Weights of a small mixture-of-experts language model, trained from scratch on English Wikipedia.
Training: 280M tokens, 7975 steps.
Below are experts of layer 3 (counted from 0) of a mixture-of-experts language model. Rows are named router (the router's row for the expert), gate (a neuron's input weights, with its number), up (a neuron's input weights, with its number), down (a neuron's output weights, with its number) and show model dimensions 64-127. Each number is 128 + 32 x the weight over its row's rms, rounded and kept within 0 to 255. Numbers have three digits each.
After each expert's rows: "mostly gets" lists some tokens that are sent to it at least half of the time. This comes from a sample of Wikipedia text that the model never trained on.

# expert 38
router:162097128186194127082118071101162104086099113163120132124137136136139087182142148143101148129090108112123148105131143108056146099113073111107120138143150117213156116133085151071134108112141169
gate0:147088102131141175131117112153105143065117091067122088096131163114170153077134142096102121128126126136119121141137121108160089136070104105176182088137138159182130164155125146083159145158147125
up0:177125094135154105132135098119125099166175151095089140082061139101132130131142136065083081125101096093125157135173110103141130190185136119151077171131116079127189134168162162096166134128125169
down0:133138071124134088097133104072133136098089075128103093153157120120075128127121108107080058101104134117113171150137190115117121174164155153169124105161107152106104137171107094117142138153097147
mostly gets: "03", "00", "04", "85", "08", "900"

# expert 93
router:140112112118059162151129123141170100161115103171153101132100094127129100175176146143106119101138155176149084134104135125179108138113086131067131126082069091109144117162119134089164118062089175
gate0:129106138134109124125119180129148090126144174156144118158149088133184124071158143105074111138095099102152175094114131131133050144142139182132076066130113087134150092116121148126094150125103125
up0:127152062186088124132152144092099161069095144096100163096130112104157119111094152078171156110071155143134160113192177092180110129176089093112140123139104188151061124134139123120151136143139091
down0:116098166148081164153170106112194127128103164097045148128114165150105119154115171087126086073172178167172164094105186110170142100168123112155128148155167115141142132110108120150085172125097119
mostly gets: "ol", "it", "ra", "he", "up", "ole"

# expert 125
router:155097087062111119100209135163163135179142117104103132190168129060121117144110159088175164053137082087128133101157073150077079126118061133094172139081123123129120124153112139159138113118127134
gate0:149112090118136124131141143134057148118099122131074183122154174122118151171123143164096109125087136247119157120125089124118137144094121158150169089138097119081108074178100154129137139167096156
up0:157169113136136152147130131124154122177095141092160108052132080132069171127177065072063137161140093177163141127125139177124153129127136162119128140099089133132141136127136122172166150114110113
down0:154113132096152178127101152135129145187108152122095179164107192056115086142161120144084120122108145099171144158087124168123108122103129153121157097138208059130108094121185152151088135132162054
mostly gets: " at", " near", " within", " in", " @", "featuring"

# expert 30
router:087131094100115129122150168121111125184114110091153113140152118113123100148126165136131148087153145066073158164126118133065080089168107073113152072143124144134105066165155148137150147108160128
gate0:087150136180134130102167073141072110151150083064106197120157097118085115087126136111117139106108164144088096139161141101152061102128169135115124106108159149109090155035080180153127140146144134
up0:116143128136126077093171116117120126147156128144137124098126068108142114171208135156079149100178158126129182132147070086177109152111114173058137123133112180120102148140071137094209113127136131
down0:153130151113123120148134119072128089145119125151156143123137145149074168134180141136169189136156119072113142208180130152130101086106080109133089132068139120169161123160139118128156178126119107
mostly gets: " during", " During", "In", " in", "During", " throughout"

# expert 61
router:171129108140134148166093153102167127075163098123150120164152091049129138125094130182092172150086137144124107127156164178131110130136092085133182159090100182116086110128102164130140070095125161
gate0:114063147141106116153115124180127119201156131145151144129208150111162147183110085142117110096070154110166112145084166127126143115071123113130161137149066114159123111151125173144081118162112125
up0:170149126103131195131073080110173123125134121200115171132157110135134193143171127080099117138103082164210123107192172165151117132149097127197184168109151112146137173161110132139130145115096116
down0:179146104139143099152111104113133070176098103113141117093123113109141108117089063187174129118119103121177120105163126134087104156104175126167163137111127116116097087145126113110110208135082140
mostly gets: " ar", " Santa", " Tom", " fe", " ed", " te"

# expert 58
router:101182118149133076163166156081098131083111102124166112156092130142126112090103090149139110104160130150105183137051088111163082105107116122168139139095096144110158135118143122113128085140069170
gate0:175116161080125157166149153120068078169126141110118190074107131096136096102152162103149167122138164140102117057166077110130158196099106119173120089166133099081080186121099124097112104151198240
up0:144110105100089111165066180113138089175142123160128133208128144137129136144141083134121088161158133144130181091043172085168137153175096135115156140141113108093148106182155151148092108097150135
down0:072179143117161178186127139111132077117156097128101130120143100108142119105083122177124167156120121102147141085130086089150108118123134112208153061100216146114128122139132131140113104192110126
mostly gets: " Fort", "anc", " gu", " ag", " Kn", " Pal"

# expert 22
router:161114191101139176087114155162104106095159092150082151098166132124163171176150161161120120100117145089167143182127161143117109175114119186140120123109106144094114120162118140167142182080154128
gate0:166145128127088119111115109131102136105172095149075138156111067129121166109201114093137143214140154087152145111114149170165141172110189109127099125143102155137125186123101053130154101205178146
up0:171115126180029165110122153138160090134162107153107198067134068149138134093120122090067147107173110139136064118166103127148183168168169158142093106099123131156156116149133151099078148151204172
down0:131120118086104070092154167179133129119125153195144095142124136115126138138197103069123156134105144126141130073129167139158145111173141128135136080123122157135120169166115119171133102080145120
mostly gets: "\":", " •", ".:", " |"

# expert 7
router:156184168062112174134097118182098086161144090176081169122135163139152118160135159169146138112139150154099170170112167076115063138136096150129138096092094213125124096202125154157152115053130087
gate0:097102073116180091172091076111147146168151140110149129163134148077131153153158096154111120137083147150158160120157196100067175132187145134117152138144115095152144096152146150229121085104086119
up0:189116142116107134158149116126115112177118155179149145153120086165105170215150165145070157115146139151115126137145175163126104138162071116153110152126167089085171143138120084140135144091138050
down0:118081127124121177149196164136136181092071154102123048126149097102177087161125181138102202117054143140084122152103157128133124110152080129145119136120202169103111108128138075086185126151078143
mostly gets: " •", "\":", ".:", ":", "):", "–:"

# expert 97
router:137174139130112157115085163141093135118137138102148137122087151125154102166102116089144146135209125167157186149071183103159095164135165174068109144108092101092148069148181144154147111062118138
gate0:134130054050164081114092153160101116142134125130139099072177175140107139114132137182089126097019118090145108137200154115117099169058125153133094135085155175092152121120114149110090153093077130
up0:096151126158065095145117115133080105122139102173136164117056125103084126103072115152125080143131163093089141137120112111094103129119115160206175083177094107154072145094170125104146155214096148
down0:213126124131052122177119123118111155062105112127166156157140154138139089181150138129138091114112110112072137143129164163136126118094115168102176153132136137147103107136174089116118148135093088
mostly gets: " John", " David", " William", " Richard", " Jack", " Frank"

# expert 10
router:142144100131136104086093162148091128188122129143140145159184125108118122112143176127158175088120083097084094077108116129069077154066108113107132127199082111115115143122184163126185133139134172
gate0:160167104117136121118138119051132121143055140096134150094115071129097135103151142150110165129121176097083136112166077125022149076172135088140154159117137176071090079155057111104132143141102135
up0:165152083147127129109119158135107156141109102158152151129120222128082117100096120128074171169041133149051110155091096102090125116099161127171158127126103071124151142122114152117076116151080158
down0:123129154170136093149183117131195159133146144102131152110137146174151128073110118050168103092139124147153111139133116123117149130131110085075097196082115111133167112176126163074144129149215098
mostly gets: "In", " during", " than", "On", " until", " before"

# expert 52
router:060115176152094120102163147111130155142137196078165139089116164101094147068140066096079133105218079137125171149138085150143137131195178127102122113186111112083122164094150163127169164163158073
gate0:092122068126166166143135148123081197158098105098115178101090163112097137145138140152117153121134131083171121158140128144105132130164133125173136115113167141122148119057081162084138149108175116
up0:105092102122076132109161088181217116093174080120138139156092168118142133131123100141196092168102152095086080137117153111131098116112109189108135155182101133112174114110111122118093131195166132
down0:149156131139132141141160149114104105136147143226110103096143084159179141150127112186157164121137117144131155092150100121141079142155100190131143120141115164120084109137110104161136088138111081
mostly gets: " became", " began", " played", " held", " won", " took"

# expert 88
router:173084113189125123171161148090121154099175161107138162115119150161158081108121068058086158111100141170157115075087136158145120113076125128160094161087096088141129131143107149172082095151066090
gate0:108155088181102173170139107128128157139138141108165121140107155129139122172135145171085108123160167159162141224079102147092073108165149130168123152109146130110145116110130163171085084085152081
up0:131109143086170145143125090115145093137140071184156215156202126117139129147135105178090174132160116140087084196164187154148170151150161066140135056142172113102118125155096185121107072150071083
down0:111162121118077124135078084073121143076118116075104140102081150148175158145166083159117145109103138135165150155161135151169098081149195081145115172125160144142160102130153172169094127084124178
mostly gets: " rock", " car", " fire", " bar", " kn", " bomb"

# expert 123
router:130097167171195146101136112135146137144137141085074123174129175120053100190111071141110129150097095133164121179162132108127171124118106146103148160117149104122111121096102062103098116113153139
gate0:116143106135104161076093145123115122166113119120112096164134102097105131148118153178189191138120139098151133089155185185197117171062091134131161171124131143128148150105102117085132161103146145
up0:145137170062123138107129100178129147111175160114122150149143098152139135135131165080098128088114082114133149098119151126176124111123126098134197165093151141129162133149134142136161154101127222
down0:143144143131134174124154100087137116167136136132159110135106160154137187133155147156137090104137108064152134176130129171108136067175140102122140137130138169073087135206136116165150137079139152
mostly gets: ".com", " Williams", "ashi", "asa", "ović", " Thompson"

# expert 81
router:126204183148061095161104151137140145090138086157161158113136101172190131076145119089141150099135159158172170117137116134213138197159228129139146147104094166120129122165114103161088115104101125
gate0:118106153121180147149148078104110094143155184152147089118117160124206100140174108117123080130111099191117193145084123127101137113140164052124163141189108117129114177056110150135105088094113146
up0:148174170170151140103098147131172187120108205105213105112138152095181177148138151104098165122118144101119163137132122179102135103082110110139132189195138090149134153082113120141120167120120029
down0:137248121198125190098086174117166188141148112158123185100131160125161130124095111105164099102110094151174126130161061101150096134105180141133102075133091099162106140115133118141114075148154111
mostly gets: " political", " social", " Public", "ological", "ational", " modern"

# expert 12
router:164091142078143080115110103153105138141164107146104147097160174118118175157153184158129144135086146146118111091122158154092169106115111149094119162151099137099098091177077166159171097094134147
gate0:115102211091085147102167119113184109133111133172192147089137166144137087180105137194085119140139113102109151071183110160164149178134125128096157145180150146161178125100117149123109168152130133
up0:172135121117147155080135122154133198113152089107092144148075154117165152146030166129123117141176164146144089075120131108100096076111140111125202159160118127132135139100167155114155094141113103
down0:090095165114161102101156085160136168123094108084119138081206098130099157172108133119124137104064191163167165126133168141104143148146233107159179064115107086137119091072130157145173158100166114
mostly gets: "\":", " :", ":\n", ".:", "):", "?"

# expert 101
router:139121121120100079119137149145099141059075127210175166126103112126168092183071074059129136056077068162140173160090120135118111131077109119123090186124078053170133118132138123111108079126105180
gate0:091034162117134076126126120107152167187128120128140090103145169119150152201135107183150137148145187119149113110068147102120138097121086154178110111143139145120152201116100174137160104103122116
up0:167146097147111156166129125161111147133202136099138116073131113169137168107173148148041058130166102112106166092120189121104129115106113150189139157128153099107108142133121163091078176152181069
down0:075222097119157143164128155197134107100167115103130079104175082070120135083155193162115124152080100103109137128115126190061084054133144169120103169187109109123129136151158156139117084104096106
mostly gets: "oph", "-d", "ip", "ipl", "apt", "isc"

# expert 64
router:139078156111197164129058137119169073138148098125128149084152148110176093106141157120079167173101192155114099111141194152182140178098109075133165155104178085164111127141120157160156136121120096
gate0:100155168187154118093123164070111112100150151137110136081162137185207173080147135167147091144111100133104171090117083108137126124133177140156109123092106162115135101127146131152115155084154171
up0:110118072149136124120138094058120146090127183105146131150121155169154137141131080134076132122134138081123128084117137195137088102026065094096110111145180095174160161140134141111149126095146131
down0:147109129146125187147128137110116131120134137133137177152081067147155110118198074107093137142144121182121055067130138157123094117118152111125175154103185048163071143121124120147139060105152181
mostly gets: "July", "February", "November", " October", "201", " September"

# expert 11
router:075129085135092098066111127171144166180140131140157125081140161109124110111126160124110155125141079101136136085110138111177140131129114104080168110150092121137086075113166169101162155112175132
gate0:106166173131086070079116100046133143167147162145152112147112127086054129150133101115180153159182112211185144150120098124145167104120106128080097091163208134070158152116112124147159170116162103
up0:172165091140118136211087101098114098122116160217130188119121132132137151044146150175136222132131091208130164146142144138138182166118135162116119142117125140108126118115126096093165154113125116
down0:144110124082137202100060080131117172144161140134074141173169141156111180165131118126101062142181181036132099116116172169110139086074163105124115148139157135118173122114097137108157123078158120
mostly gets: " would", " could", " to", " without", " will", " must"

# expert 15
router:151114160099132164158161081105156091161075151153141184085144096081169078164084168178171150151082173107060142125118140161115147087100091095105128108134137114123152141141132182155177125081095127
gate0:080086124097174157151085179181140131157133095111143086142134166171087095124064149121119171119073187180139075111143119130124168153128115124152108100155094084131136151151149136137128146062097097
up0:129160165143114078054146171143131112173172126075109091196068131147100116174049130110071136144065179168153109127099132105081145124162127142120156156071151108100148138192196144152099135107106154
down0:139110164120147132100114042166147110079129078177162148111122128031140145130050073110122111185123130123178120142086080156155167141185106083125134121098163093167076118151123165205115139106110145
mostly gets: " —;", " |", ";"

# expert 127
router:118142169078103178146145115152131137144108103118129158105114169068112116141129128096146165130149133155102079130152169055087154121131096101106159069110127160107091142173105160176161114082174120
gate0:176114118208151147127133151156146095187187135164132120132103120132123070181129143095104154131127157160126161131187135073094072126109114158100104142128148090171116090150111173120199154195156185
up0:163107102161182109039071145152133151150176116098131165142055100135108133142115085138065126117111157103182100163116160136128076129117079190175146157078078120142151124126157101134127125123115159
down0:091095150136197096143144130150141117110134131080144132189138098153130088092084074107131063177141096073097157189091125147104128109098090184154108144155108106117130175225101120075135174167129130
mostly gets: " with", " Re", " without", " With", "with", "With"

# expert 107
router:105178132134095105158181066164180116042117118148156171091097146126191145086154072151131126106153160098146209168144121112137179109171186098101130156123099115094114098101099174134095109184137167
gate0:173117146133138073146098180138070108115139116141154140126200152075096054173212143132122142150139108150145116213128102114162114122155074106097105149099131130065166121142109083202122139118144114
up0:128113130142132157108208149081146165160144163063169163099115094112142106133140099159177149204165096155083110066120114108155109113113174139102153079118172091213073157091084104136096101162098175
down0:073093139152141098101113157114107173152099107124138116138084138191185171090086031091168126116137134104097131129170126121162124116172171108120124139173161105148097145085078098171154123195103059
mostly gets: " political", " Historic", " Football", "ological", "olic", " economic"